{
  "num_hidden_layers": 9,
  "hidden_size": 160,
  "n_experts": 64,
  "experts_per_token": 4,
  "d_expert": 96,
  "d_shared_expert": 128,
  "hidden_act": "gelu",
  "moe_layers": [1, 2, 3, 4, 5, 6, 7, 8],
  "router_score": "softmax",
  "normalize_top_k": false,
  "routed_scale": 4.0,
  "balance_loss": 0.000167,
  "balance_bias": true,
  "router_z_loss": 0.001,
  "init_std_router": 0.0098,
  "lr_router": 0.00187,
  "vocab_size": 8192,
  "norm": "rmsnorm",
  "norm_eps": 1e-06,
  "tie_word_embeddings": false,
  "optimizer": "adamw",
  "learning_rate": 0.0024,
  "beta1": 0.9,
  "beta2": 0.99,
  "batch_tokens": [65536, 131072, 196608],
  "max_seq_len": 256,
  "train_tokens": 699700000,
  "max_steps": 5464,
  "dataset": "wikipedia_en"
}
Below are experts of layer 2 (counted from 0) of a mixture-of-experts language model. Rows are named router (the router's row for the expert), up (a neuron's input weights, with its number), down (a neuron's output weights, with its number) and show model dimensions 0-159. Each number is 500 + 50 x the weight over its row's rms, rounded and kept within 0 to 999. Numbers have three digits each.
Before each expert's rows: a language model's description of what the expert responds to; "comes after" lists some tokens at least twice as common just before its tokens as in all text. This comes from a sample of Wikipedia text that the model never trained on. Tokens count by the router's weight.

# expert 18
What it handles: Years and centuries. Last digit of a year and the word century after ordinals, as in 19th century, 1997, 1965; also era and nationality words.
comes after: "0", "1", " the", "2", "9", "8"
router:483552492527563541466530445518511490490429457591463516505558564539543486512503382567500385486436492532458396404398446459497532450470592470487475488526481488496551479482458489449441559483533555552514556545510472486591501440462508510399511478579571472506513559530494595514536573514508492460416456424577491445495486516525468483542555432550442456476567517394524464505487415514527491584495414543393394508432514590521512489508579415541504528529443597509462462405479491400526510459532534
up3:468569490482469563538500436498503401506373508484452540522592458543525506510497494498558474498501532458565511523556482563498449489439542573440461451499497536492594498426486570464488559518458546593506526511487544409488550549429439460510511445462653545397520446512429562490509445614548543473432522578558457546582601543489525438569526521387490434528447537510531508400510565434512510520480406509541506502594532528520443588424513529528462449453535447478438465560490540540480557535510539
down3:458499547458499425522584577555414536466450502554478458495538511544560531551513495467533599513482450472567608555470513433513465484526495488446510509462464555471387505481454559511503430454477475523462466492466578504524521506476482506574509539513356494515451598521489482477505507528525540542532430450462570417549424548387536536508428510460503512506432495563440460500539523442506505388447591505553431522509403480587505507553487638457515462491586535364593410527461531489450552548526505
up4:520451376590509548553499544558486470483522455446461537593520549503493490411541458524338441495463437559524416397390437495451442480485480522518541560496563605545524518489491436511534488416513534606540494505541557486572453435419514471464478462546433446510506536532427549566555592488565452478430526434506503495465459526502432587479404457481558475440524511508572464511540419504497555519557485518496425503431488477531564470531533461458558515482525524449490452520536389405508532506552470
down4:538436512474574474493475473475533434523516559504558568547554425477498526427543522532586485486667497487428535573524539550473425557529404458463482444568530472474470491531559618560558495536430521558494466559549424510415453629561469553561457534563510500572548525565538496480572480543577526526458555577522525558402536536530541505482472582505446583440491509441521526463516490501465520507631515495537615477509488581530469470492412523500467500525502480558499473527565466462508605521565495
up5:502493468544529542410542503491521491451562579457443514458440457546501508519487440538512517444427586583478448434394430481424532548556570550550550522526470462420500509472524564548458596558469607571594454491505480458553495445564383470574525548518498488426477499506507437537486494456534537535505559431468576485495549508571497560503468508449471422335591473466386476536446506487516533551466541538492487526532443505492524520450571519577446468522502499525495528533512477450614598580424511
down5:453454587513409504515581462506543497470564472416457505516452523474481520386530437514519481458379528509461522507449392531500529514556482456595568598592451489479426505459497593552521526461379528423475518455494563476531531520549473406569518478443517568459515489473567542545540419538481496499531505491440396468514440455423510561536428494485491510505379432586442480560435540575532409533496535479407514469487534504489446510430455533498508516434462467526490530428478430536583559510528576
up6:468531577484507515448566535524474534434530468566605424549531579455454467465455600528494474545509424454410571556507457562449620460459468443460430407437489399544523469475502553494383496476495417484488522581527430603531538419519473491398528404434553619501519528453438512535513559506556442521467507514528517466552576503540563503491450503489566500489500501423483475595409508524497513560525527501451450502577468514450496512535557407552407428495454510510571506482469513558488449469510506
down6:521485484473512424489382473479531466596470407416415530569443533566505468507583595507501461490619520451475486502481501492472452528460541605559442490511527474573485541464494501467411409418480582461535568543553445443413488479514492498462524505557454539452518468571456609524639454496507443474494551526565520408617426515456436477465465458460488512597531555520524587582485482480491431497572528422554512478475515516466508484479548434498597496487518474448500487504490559492595476433508470
up7:428516520502484593452506478594532465465401496518558514546536550523515477574531433520472403538500482505522451407547531551507482369528471331513558537532601594403532442574485531394524491419479499453410521538432432420459464498487538448481559525568557467486445472574555547545436502655514438460526542581515495460546519535477549486518463531509447441506532580443506463519444430518484539571544504563449518526495528530491467476525526446493510468498505488568587464511506465540473544429503470
down7:457390447456602521502486467505374486568490499515538546551514479517542459491503456422491481491488613403584611521473522484438374512528493488473462531535451442571548548483604481535527510461530429445529534537484581505498532554544445423592454483540523454586547546481447552481492506533542453461610515565606494543403514538549536492588523479465426569506398492495472466520541508615469431567453548481496490457474568474463455540534525471528494560479534504387462505479491454478449471552503447
up8:487434535465565521464488437497534453459493532454477361529551471482628517402457518470453479507497498505504451483389540483513547559491467486494463485490500399456505541476526525467525610591594534651539493475504694566630510423494487557514558520461525457502432472506448464484480537458583500440540525404501521426525517566496464514552528478485497506467460419586481453596468500520528557476526514528540618477440479535458582532526527528536448501504487511454534465434518489452436500508489459
down8:517546454490490440458559445533431543484556432510491541541566462516460446469426487489419433392459601416528458534521456540444450484515493513524496435581434548515528451473471648480445521468408460476431484480388429505382504526439515398460520516540580610476491506460495521418630501528502481534527485495523531450539539440532467469517534570512555554456545584508480537487546517448584567553549495414564510514555514523551440463522513558463504486430406431557524503486543453467465458490578503
up9:484477546535544457511512491493564556505591497519499538429445571546465502481406589459566473460472508537373488626484496510488491513463502458417476562469512549535531501460487487494578489407433486503470523557556411367448554537535504416521517531492487513516470538614524593472508516506628542553517476530503639502532596574491434441553452551453550472507479449515512453530490471467484463522418515501482523474557560570525505506448511410443439579449512570487487508573496408503532600555439567
down9:501458547491452507468521443524510534499531592499440498600464444431482485578499573525465503470436511497457475537515473413435568486549484448463474555463449531507425563422515459547480434424427577479477486515390542488494460507621519495534561507573533578526446548555443525439496491543521464461530443494469515498478457418499444432511420431492545494392504538591461446489459640472519511484442500614533590506578519436472607545467472450437502525484499460539499441493449559455566491520414374
up10:524557418574460509409499538494501507505490526579514547529497449472496520489420415485425573490459417450484421478557432467462486477514491439564588468529486598512515624502495530499577517442534558561511598478421513541409592502506536572494451547612484595494427525482540560596495551580473515505517534548460500478527514547501485591499535503583438547520438496346511480489487387501484446517476516441522514492528564428460503365506600495484460483500459446496498454515527470511535538501492586
down10:538453562449418506451530521514443449495594548496471460566518490539526506510467585417507489553450513477565436523512528516558430498408483433438432362486574519560505565470559631506473518502602442535546504590459534601487534461551448536482500453470531473481388483435507448470554428521441529510385559503474532478502453524543512436582462512518488623557444510455508531578524544446446509453472543479585510539484502559603462550539567531410477515518517429546557533557547467495499530511510571
up11:454463555572507499533559515484592536529501474590542421508556518457437456550460497500500511484441500421479452564518537454495454548522476488602566504452532520573517495526503499419541575581471444428521476502633477428509543487454516457533578615513501544483483535579552612524518495524441531500529460539449482546546485555476516474564461576469507405506539438444515497423535433482513511528536507507523447507388483569473492383502410439492577508502463416572489607516525546412484587515378563
down11:511541515526551568485422491539489446581466592481445557509495532518519548566532516498496578506503544544423487474535448568433471593408497467572558518604466492454516486491514574484540375592508537453541508485462501493468568597400479475555418495501444466497554494499377472449490459535501485597570544470522597425596493486420490505439546434606574551486553536493434444448521522454418493531534496559565509516460491426415511467515437547527541570462571515549489563482526582494518565525456472
up12:455497435593538496525534511492528567381539500532495468427468627426489598536616469494433607450513458502511389467465523477492482486515623529531473466532455526513433499501526485461425452508557505455471568460543494431522439401532483460444530500468508485409407502428456545472467475456443572450483528410451512415573453546506469515501542529538436478489484458433456450532462465505569501431570525413484390497432477488441492453497497516469497474548399514390561504468554459460549555450446503
down12:494506520431443547521555537529503515472504633477627454505513556448537515511486578472652480464524526503559573499481439470470522600503441505573506531457516489522536476562498517570495498472512420529438476436456496541534504513473567550472461486551476452500414567525537379480495419449508480418485462517447514475520490438389560538464485439397564508537554459448478529426510487461482652551465516543523571499532437580566459569433474587436503500466527431578550438491533568441465467449546513
up13:547531456522629522508476481446436522497439514466528541470563450544498435519494556552586476550458392537418467409473528542571529525571508557534474462451542483532456538581469453551503420500509550467493539510479544487421493559485545400425554379596482544489514544499523533542474561473575486467417576453500475428537520541589391582493497552542524487496484493464511509539477559486503521564484408549497406484366502528521547505439469398575525473567560601417550468477481464453519534474514543
down13:485487434458564453505568563537572395529525509439521427508499443522485558506582525421540523535671529531409500586567580477448419508397364569551485513505466549537541488492449536489545484499551553527506505489535445509483594476507498483592569552474445528487573488503500517471524459517473472574549530482550539541468520463460565375521451532479426532513564533429424487467552502518508587494563469498468554541496441489534462536493533484542480423449405440514441448475478500487456483445530647
up14:504481503498540490598575481452607493492462370469498497529511556441513441560514401501484534552466428462435469513496528411499481490498528476532600466482450508447459468448468455362579639542513493479524437483480556498510502467565502483532582543496487434428467536489446513474431509498472513482462584532468490479554496632496513558533532536531567487467530473599477505451540491450539594576557488574480549518388400557446479492538550516544555447522553428469509584461511435424536446394527497
down14:489523502483548442481453555497488562567486417530491557433415460493512482519555485386461475525457460600483504575622497578458585487511471582515540513584505439499416422540493493483559446517427487449395480429538499427493505597503578450480502470513490543515439492397484509440546521561456426509618477582492450462554488623557510504516508424619492521481426497509497440512509454522518502624507539448463513402477530518488559483439508424500546533459499472522449493555553394527541485538530528
up15:447475506482501563528569487518492490527599439496483475506413468531404468402451588525363487474423475511495449489540443550469545456516525483485536477443460559495492537627468474488457539582532528482525550508443483589510581398627495492592485564523571536434486474488492442494469524486525597535540472484535536453606467602493494509459463508535524468487498573498587467519430541492565533539492508513526453456403477641484484482442451520519469448583571378562432462494554543484498559539513495
down15:420482433464496688509529487480534541520424492565557568476489541491570486470477521490420550423532552539547454546390491425506532502499499459597454482534455541549531538493481451462506479452487544382496463505512472576529515537533576456519446489459657499424444363566496511507543478487538488522579508519445553429483540472494510515456558480460462488437525521491537512561577392477477527509507560436460615475530514516519417471542481554448508542420535515489493488615596507523507527507433563
up16:455444510525468544507460488542558587451478535538456508451452468503476462445470468527457530409478483419435497388436482504469509503560474405472601491522444491454505472494501479461634476396469405485590585428514472405489496565582429556471456506563585475482416474558482473526510464509522470508470465502593573535541481504550576375515499489490496515477619472513456456489507513474575549433605523527523460539507522504453460567537479531440357509517505496545569544583547491571527511441435461
down16:500473458527440485511501462424504557523494544479527435539467514584475465550413525601476531400462538485460486444519494436522491479419583503466543521478415515529539528535528489420434392481462488507491542422555490484529432491456456513487556532527536454512509504481567452460587488400579480554593461441489466447505570481556479596492539460508547468552527394535514404571421574557516374507511637523472491496455489565468581551442470483538451590578613423476476498520463471571482459506549528
up17:515559551554584514416541547517542511482419443427537492499560551499427502517469491496498458428498465555513550473536461407548564472494452391451379462535588569487534468466534581560500462498449517490530553493495461442485456503520487523582491468437512482557536486467495517487441572443403477404528369489425484510497566544500581503553469428588476530451509540523480433524527485449517507439524589496434537508577413552451500580529544390548479569582462459554638523453483475562491453447475475
down17:476479522491476473459524547458478614648493476488534497625447459551504402411531479471477537420585543497647526512546418510399474527505500527493522522437447535477519489399431451486439455484496540387475433578436542448538452427513504477572540500555552529533441516458481521557619555475533453491485495494424509423495512384437575531440468489547551540476468491566482461499517505562488453486487505524424469499505533542475506558566490543527514558452519462419588510413490493511539495436409514
up18:446475428533455449504543494486512392473413511557463480470583560467505541457504455421504502530462418516466554591461559459497571511479477449520540512460484527488493513509490513439446445426534484429486488538518500546513642514431494515403590502505474472531482546544439597521504481578489517459554473485455467522570472557388422539480453534463504377476450442418525583554558529509518587489574445492467499560348434438528500458537511476437528588597562480572464475461515583549442456480511538
down18:571534550574429495462493545497420381519516485589489549508451497500552509434467460541562516417421488393548574495539478508524557528461528518535545495548519517524475530406543541439579406438534376435530498399573469515508488506446493481517544495485527448542457496472411469534488432521490467457479440489419436471504469627475539483457542562529595465390444525471500501491431443464508586524523578519530543488583473472424504533460507534500555543508535536593518530541484466621617442521487553
up19:471463523441497532429525515479503546575527439544494391553484510548526536517470484458459558454505525452529438512410593457452496536503544464446539474594443498446455472469520451426506527533536463484542649416493475528508533576494455545395541456494489415404486471452536636479471442463439495401493520438483486435531560543509479428551610574548558452515511455474505482564536517441573493487523395489601426489502455519508539488416649505592498545475452461468565470503476512462528529503467509
down19:478419542441481496502581584591610560481548469585586495418496494548559525489458543518515507487349562482577473482527549497510504490513605599570492545473471551462453551534510467574472450514493521490394553469481511517551445503508480527533603561506586551581489422508462421552569497543483505394523494476454446527505516484487552497530551555540530459454494398636519484470476463454538556427471565451426404498559444563481451480480487447460452543523511562548402482510464458523463539503467489
up20:461507544493499487469562541538502478516431451524580453513505511477512492497530470471503505505483530469468534497510453535519511538505443520592516441468522428420460501467500533541502424425479443490515602664480472380508493475532476471441517449430536536456482544555507538551508620414512432539474419391469451492539517481518632502588433519596488506460597540560435510509477485509567468430496530567475479538517434526497596463483470447631497499555434436532555492587481638480493410543447454
down20:483439475451481503474455486482560551467489509420453491486466522533630568531582542538544450556583518536537521521553515493509524471415392473553417503603586534572561538589485481455419457493557435418481499489454493483476573506593469498507601459512502533435443455545487621464484456507520447434461468577545489516486500532446539492445444565520483573454429416427553516528514514482548499512496615483526493558479450511530392450491572511536550489433503515477598445473581578535435601457482488
up21:542489489625470491417479457519528518436571527542498573499507401434496480553508551549518380449518460481480466544535522542548485484413504476623449493431555507516505485440500553547523469480500531542483620518505606359467475521435497446545549486563431480469554482458502472547490529515438469500567454494561512492540537464420495407413478496462442443458544519413502451421413559443566469569511538510423576484543542571516517468420401516527434538568483501574477511534539532523565499450590454
down21:508574468507546573503472532529507564424529408466542495517509523524535546515501532558484462540576497522519482589560507545455473544479546463387585459513535521405421572527467484481488443564449565451508524495612453513554544488485513411488565572479476514520512470494469511409629490512427513524554479483395572492476514561413500469478453423553475492573396506425485493507460403529559424434479541456469532586532520438432595535475421556379518519525498538473523536571440512443534528591552531
up22:481422512523501541467524537556493523405534467550466344479567502515584551446486503501493440483477517480522453422500537570494497466436471522486491532537514476406499494507443563432443476459549521607447573481516518460577608408417476504494505560514588455458498489456520416434461514534532471422657469449585515563452543509496497521524563504516586414537485499487420472480520492487568465510584518506455517482517491558489450570465537478613449505514471526410606515581561476437446550583541457
down22:461408546507493505559585491519609565559547458575513438501508467441481496549547539476468474479560499562516566510571476498465489452534525542520527535525506499430427521525487469463440481546469411459466472478566489488437488484421523446495541470490479513551480397503593403513560481530418534505475452475478449541550512543498571528387562534463505405444531451632496400465480369593444489469456577560545436521648419519574478484516421529418473576502516513462528509530509448516465475557562479
up23:364512525513561494536497549516492435505409517521489513395495619527431483524544487490520521502513504647426507509383552499560597576413491459515446481503482452455507481529420559618506504447505507590562514575602497437476518492476518483475560487487518421546511539498513556528426450504466560437544417537421544538480498522380470495555434484522458436455481547504510552444471456479500497542509580508548504545518501476523536453540443469560576617509559602532487422486512524401462540494494535
down23:503457552461547555443560491477507505506394487581519469546455519470518507515480431528564494521399428475483599556451630477532399480505476485422502571557479442448452465469471545434433499481524547456476507455631494599505458547484437384586564522488432438524393538476419383459531460509514592461525541444515473535541416501495504480475494525456486455569463495424449476514484473424486460449429579498449432509564452444533428491498501490523589550483573480518556419488483523494454433467499538
up24:452512523545540554458527535595517498485434471566636476550472498483514517552524494534551526489486489457524431494542483434505502450487546526496534512487471580474458459487486557436509422535567448464488468478504519447580483525438542464409578618456560423514484580559548538477486601542511573426480483470509483512545470615407440579579545485528459477479474511484491421522463423484493544524459546528356566548410432447489531540510527488559545465546473358574473534454426478549473562459409566
down24:516394443583565437482514467456527465630469538462516576566520435492498488526564480474470549512502571487543465498604474535497459500469470502583495584580515522541486488500506480452598451459448396410513507475440568500516540501538566477556463451492464455542541540522555489577533498551491516455569451550509434491406431537456455610475435524475526500379436539491465406506477464436451479487490556533393514456488573521497495473509443502399467583560596401432504552562516453539475450553548458
up25:448477387457514528513544536526527469478410485512575598555553594502498492439473533516464490410503423473525442466514436541438544481462583474534593476552513554541574515573527447434488544491482463596485524513518424480514591482484496510490617596503543505575454544566497570656538536478519459516543479477523502411481528563499486567430501383552529484442486552523554495515366459474494506477475503577550464522522538528486545496502567464533442441518386489646479498549498552489490467544475520
down25:494468595590524510431492490494425465563513537514465376512427517540546581509456503512534524464584467521426465492396587433465515422571437453449470470554498466492546605426576509550489506516535523466519454545497483494415482453537404530465484455628497520518483467485469446516451526484543496518456543468482578498490446545533560406558464590497404506604496444468520642532490429491439501513514472507514573390512575502455451435502405477415523552496520495424532451414519476502469528484521472
up26:416502491516465512436552501476497438517586525583555467547525483525530511500459396461451444491456571509512484473439508489494480491447576484586550509508471511488507487505418574471551497568484435649401548515536572543524644536493415506487588546495547586418420508537555559575509467499471558458511422439477534567529571508480449444572523489480550524457537516525602416531481422457510529565535507496552566503533553441525527473470629473506509469489387548491449539498540539401439504452513557
down26:403403417465528415531453580530569559503534532529504440501432511560571480501494408533470502452491515512546507567532548533471547379535523495483446579500439517530523529409534428513479527560554462475484480451479508560527550408529596498496530536383546477396403437421499448518490469482516504382420537425498539376496439481502546492575493514446502484457525497509531491521502521482501534505495579483492486364417582468528535431632467562519516475476474557513518471516468477548488434569561519
up27:487537411459492521553516372509534473501432474556491551492543480469487480399450526576364616548473530600572424642463459505505450519417559502513605442554517452515521497511547400399543528484572478502504461473519508453460551431551485571492526507496565544538445584548520579517489431501402550515494493475485513456515472568536610548506526430611489495497512451544524491577510593537511490500559477489482414454509494521438528506485546503550447493519490497529463486496520616567520484433443505
down27:506471576466544506410415444545397438640519488551519483499557496470444499560545516449498459539658520495431524490514479445608526494554443528407473561589543490377498441455467547536582528494463513425466482568541467469522527494442523514470433496601422487550583471448574522439460574524543446580515467506533520562513499493541501517500489484481436423460500520527550477454531505466364507481501499593450521429427531495497501536521427420447503542432536545478569537523453497548514449439521457
up28:536619467538567511497547447492463533534477568544455516498456449522464502535500581371566506436427447547524458481425534411537631507505527523547473452463542480535557506425431485508470471424477539531480522440562439574517443499531470504526488489520537498431509433453539481429522489571470520553471420476529494448544554497488447425578587504459599429458513453516422522425423530521524476450353461515365479486560424507462527477504484481501548523521557443522615521425490535445469609508498479
down28:473385578482504459539507498524519573532520487418489491553462510449379485398525511531526493540581442490454460498466525527528493414541510365455615400573503491467501431525396444502587552531499426458525455475460518463508431460463435446536461542502413520470528452508477470483469501528537551509469521556547473483616466499595616539541438527462514486543548581485551540442514554444614461537411518497548517550463525490484478542494500499538463533510494524527489443526568559494486592493591637
up29:515481465476502479391466417521551478484381471529471460595461487554423582508437399473515426488485560528460456464459521525454544422455572484635530545532507422474483508553522533418499444526560511522434569498465575499531564489426493560530479438532566477567544519609519548492484570502528380443518434553563521536504518545558460537551566473466537510416556511567526483402382535490500478505535451555503491502536486513484455521496503538512467508599520490487409572546492551365541496499453423
down29:438475536540466599494601531536468541517507491478529519425445403503490460485504551555411476602623537470462580629470470538491475517504522491451483458473451480478476445506551442475460555419435473469509557504511510560495437465448460515502478522434451525467489443398490475417523533561526520599519512360437514558531497496552518561489458509557527431434586497525398535463502569493433536434522482486481456467561496453380453490534510565456362489532472488411543410501489499422464527449549498
up30:527541517609485540483511410571468551512586560440497419475421462492501467513461590556445536536479524518525540524495493450442583520473562488604441469562492590540464431456492441509468541491454546522537542573472463499560477448541438469522598485481614554464546507464452507496456380507487482530522630509514482545482494502526486375524475527521541498488423528486460490459394404525538553536523473443558512451460624583458552477472532566488464572528478427556511563622541531533547472482436539
down30:559515482523504499525546550461596521519457468442468553539492383522459439422489444554528512424405473483513530420462469585522491472559531458488549544490474484477467429441545516493430405400395551549495492422531502537541514523493565561458515501519503480556516567474516338511516416360448579589545579500424484536464569467441510581476472511490513540491524479522537536466462444443545568453495523487482525482407475549547515432567467522412470541435540532544484502448498493453451414601443450
up31:405493556528456536544504514496601550441524500479440451564463573486482547522465484458469469455462505473438461492398482493487519515586553550455478464472530508445615585547569459486558577516517492503364646513487597464456479547549477481524463559533523543419522483468544456496498514561548563414559477491507528476456470522490457453454429523518494515493459564484517578472385542443560528514554505511594511484509469540600653575478494464497507602519437471595520531455535594533484512555436494
down31:504537603518456486486480486486574492413506450423524508485575447505542574551529493348530498399464646449525501535464443589422501490439479474474521503443460463514458529455480388409497470550446546452510467567447556447476398456543586405569598468482504584491499509522478506529504467436526511497442501523537456494455506511485604570569490457546525588526511501519495476510451408489559456477471488452513475502541520473455565494513536509525366453521578503469529463646473484521473510532461431
up32:522517391487513490562546612508504510486506555495529490496453448530643466488447469574516404401459502545514442547563446461393558584438549543466533486478514539570576563504505444506439570570486430561497472583537444431580503449441536503540525479527524555542355558478482554535537509464459421492518399527550447409483529475463453436489408399556491529467456519507495491467505434510548453510516492554480498501494506545522534507492530374563548552481420552457486497497474524455535512472476618
down32:535427478512615487497381452519443454512481539469455510505533555453546554576505507534545492544516509512471409580469603554656508467480541469486495458515478497517556495481520527464571553635427478540423549547468439461555500553550563488455461487508481457584577509516541518493538499434552495498469550534562445468489504538522386478408492500455480521552450558436609541480502449511509389532521506497495509490451538535483575424571416474552569478460574515434478539493640495493460595509544549
up33:474495531519480533449525517525468526472459387505550501534474486563401361527535500504490488421519490495492516583467494455502480502447574469590363466420578455481573554457418575559564561486394557571532509608440533438476538504474503453498466474515530516569539544555471470540525525498515547501469467443502526558500513553447572474506450524520440453529512512540527441415529530427465448537495533484486463464501453441453536508489538458614532556496419617549594542550473383367543537477546517
down33:504533478409565521494465532526546474535427449549482533480470474428426494535506480450478510561604585403537496475550570480533487481461529449439495530501494403537507425459453555504594462460484540632414476462478589495456545550531547469471500480518564374544534689519475524498513478564434414454458454551491440542480483497484469495570524480522535463505467483516507431492581416475479515405496502442499611460505378515477491535524453482518436604415481528494475508560611468512539498518489506
up34:475439502502498487442549495465500497409563470492508410568418440503447515400462493459502512499458424476550429538505429448485537508425462538468574491491512469476420575463471549549476472498460496601459579420480537532442507525527385560430573448534600555470408485583501513476516579408483526470598533574559530452525531552493506451584410489438518446478432521459527434475466451485530441571575506547514513491524400535542512608481525498621479535533515464495467514529480467425434619528518485
down34:444480497576505454458438510442489553450517492435459470502473390545542584557580370602430516474582476459513516518490452483508560448456514564512478499590476548512466485458453501459559600530518511475554487403407495498464409486492495576519514531557507450482425417458587483600500526444483508452462462448547451458436464484537543576481504485435459471560508458508513495446472430500581519418463583521478492482469467556533497425444453572490484447486521597478535441509498619518486443610620531
up35:532532473558578616509542509439472485511436475472545555573386521485470510457463385568540478516401572507517544532598545494495534390483486432496509485482633484444439481517486498467505524515532602487566496476520439461480469514413507449520574450504590387475537551477542536486490469513514563473363480480543499589499479486544444492463380517505484496393501448384417457435521433462490478590546495471428538477452463449496475440518484462407500504524469466518503548464497569530496551517536436
down35:451479446537563488558489519565502449541525557515566562548419504510472519509555520480446489467656556516542480509626495567442452574430486534568534571553526478587522543481555531485474485538460524498529456566513526574537506450465557492580416517449482484570502505481471592550503545536478461512581526568550475579346458497454470504498454467503473582487474468583566492542534454513505518578520530473400405513502539494534548525489458437617465537581551556476411523537591498453590423525472491
up36:486457479440531421348513341541479441469467453470500562475522549492564517498543541457444438504465561591471441471545439539488480502519511518533479514512604424427463499487524587610585490426530618606518492479465502405515498514484524543543404520571501520468467492500481608518384517478487561452529470519505516408487512497565512496482489469484461493492536506613522586462477431454486523474525502495571585444557565522517571546500474520495459554601534522425557471508524570447434464527487471
down36:568483486487526558448462425444485458518591535575522459463510496563503507494496447620452431531717491519488611481497502530591384537562473469503525500487422517523544574549475448402495531482525463467499432537528557509521444450496426478489525482463370466412544478508521436455479483556483503614460551443548505502504521482559445517468495455499462533540514570518504554568516555568476457425587471480451491530506473453528455468454440501543522442514456466440517452411473501470499434404474405
up37:434470472469465495408540416529518407460578527461511464548453547520558526464424470426429402464457508549540507468506514487495511494402520477597515520532492434494571526467442518420572537514529450596382574543497563504477551506517503499480563556495532574418420498500535601575533429476478597409560479470521515486524491523530511423558493506545512524462585522460535494537496433455495455498546558542454529534540596449558622493484655482520503480536414536429518520460529547437526537439483566
down37:386436423485558444516481526488592551497523569521515444451449472568600486531539352518448519439471536555546458541520547510490534425501552503529407582485386542474509518433503430460549515558528469522527480485464501530523517406466590510514530488376557440441438410423464409588524495476536503441429486438513515426490525472529527520561483536516480500467536506507524518527476485510561559541479527469490510379433583494521548441582488578562531451472492545524497475537437448568518436598546578
up38:519499404522552482582491526430458423464417421495477492436411552525487527532511474500429518549446418518526547491447507501567540454398458514489580553484559503473520576479413484490432497423561563598435572544414471421552549510536557529444507606558607445504401501502492471550516494504543528428598521527476541463421492493465500542515494523468576360518472526406468505547468494503542525519361531523531525533564530495548551486510600512515476512443520472446530529413407536448516507494503499
down38:578486486453541565513417536516475528510510534543489601485480411473535539489550410519560522440506448445584514475457463449590491533463464437520483455557559516419565484464537458476466550577502452534495512443493422541484378499506549538418445479448536474498531441551561565458445580470592530578435434518534540463393555427543550478494491446480493603615473584499477511465505448518564507586539489479537422427415504520610446465543440456494522485568486509535519458403538453559535432475533468
up39:475501461523532621473527458495480443488446451535578547540509535544428511481546493508402458441453497534550436505531548457541479396481444452518501427486562571503553437573487567464533482524526500586513485456469457481457491567580540529483547492549448390463441485606513564532428471572626412461456562553481503445501506545410502518580475439501448481566578487425444504518470478472420499473578548485452593463458551466464442551534498422494519511541488352504567486499494502558485541393445451
down39:506481485483548496487407488530436503553466522436457471512538531490623541549558450449436456534608522481451600469609484461459447483499494474501572610564528502533516534442530440505495468487580471462459471559432526498541503509506469447580472479573516503581597527426472461585567554460473470440537490566553459508434455543540518454536446513512432614464360371618527427504523464519498521586527544485465539458478546529491582446510481488543487517453542609501430553474489465458512472544455453
up40:474472492491542516503530387487456531521575500488485590498590631508550463496420403478550431443451444578418419477509465443467614547481547543442515482583580538524580518452495516520565630512499484573549510455534552469508491533543495482495462575502486601455489471504457541491478473507501608556444505463530519441484521581514507396543574494577446428489478500564512610521383493489503538496502553498533592504557571541497582452501487436475499528596501568462594499505486496503424477507501480
down40:468471557531552433548499495509466469538569473418422426452449500466414518480576466527507511514541479435409586475548472481422488503518524517519508566506517457495542521506505489500592485381513493454545493504538585493466453543438349542537508537530459543430475473447536457515465492477508421553405601562498388459507446547515483416508487483429422494445528581417559507545549583486586504584501491380594491457561472496511581445542523439526552465566474571485563450456573536481475454525516559
up41:510504531491599456436526472554542464536504462492555491440402537486375562511489568408455537429460563496526486533494437440488460511469523543506463499462567451524483470515430535589523489572515553533580490520490439458491526418491454515503478561534634574479494518467541600534464467554384475475508460415518468523463480546599554402595533450501496554508461413490520448600465441480436510601537595493506485527545577548510489416500496419524600541537479507475487558454477532424479499545559592
down41:431550440509533513516589512474510510456497485431503441437498503496519493420512515422541415438383565407537468533523475461427525473544534526547420489468467426611541513485498616502457545448544520502470623575448506465545519504449473554442621464486607592428278502506522497507506475489502483527415576562411492485507541525482596499539465444523410495523497548499503553518462466552477541511390490479498504501517508506492554536520511468512560490522530450503497517510609490481483422492476526
up42:504519497557502518537546540523484477491492419514566541513541478507516471525366515463542480501481600460537619520630481419575546456553493490544500452481490503520517521488514501483462489484511470438594425534562529576540477514445516495472447379452628427475500557564525519561495479547464527449455439465510468486568553515519476580573545519613518440485545479476461446486580514501581476402567434460435416495394465451488526482499558493501450454534522455632526422375501466479548470526519426
down42:486527473465497425512497496457520543550556537514471534531444447553494421573592460517462518521534610411523535523532507490460479395583419538590490487506425430476558505470469483428489431512498489486409432517494572453460506457510489477606482502487525499466460379451574496461500525493459533482490472465592453576516483511388480489456544395505504564442438492512550433446516471498442568460496514482566452607586459489541497483519479520504396510485511524375520572464486423606491359446471551
up43:528482419441536560452505541522459535532453568448501446561512510455468474446485509485556440499447466514497458482494556423454459487539551564535558479460561445544431461445512505440548481481606537557503511530502497470565536483471490461498474576439459595403418549447453530514435467504497503432465523565468466532507437487575482430479389567524503556477537518464455462496407620567488605586567504581547522448405524484506454457488487320527496523481498547550526486522525575495540535485526659
down43:529540421488542443537542473511488481437422522491459559462509520491482549490532483471401528416451492485555478516506527521617471580489518615452494533558573441542494473499433576502578491461471559480422414577517349634406492591465521409418472571522468448456586507565529435481521477501471491501579547488433542475521548583508454546531569508478530494517527514488563473505452510468474504558450488486513534552470401486563565435495492539564531550515615499453423558513416469444522544481508566
up44:557551599683542547489545482502463505526469492599548564445474535525393539507533482520407553479530574498498495621525439504494478522523494515510442409527432424477480496514420502516494458394502457499571549558560515522617578465471470425497529439430566544465594547575508509469458490529535479541440462613544524529437490512489462537463533547492531522547544415398554457539488432466482477448508501481488504491527552494467510465418457418543539488555531643471523548496488474443507536515433506
down44:510485452601430509539480524505542433456445528468552468528502431500540469703529531453490529461639449559497584547398557466410405558425550461483525567460551467413524531557576442525544520475518537478487473394397520553498501505499377482435511488520471563550545497532517515500482518501492453469605497480542456546476463494496506591464470536529451572546519555570467583550503472542467544524561585507535481497493492555489454508478489530481500533537516515395511561547556519420449409483511474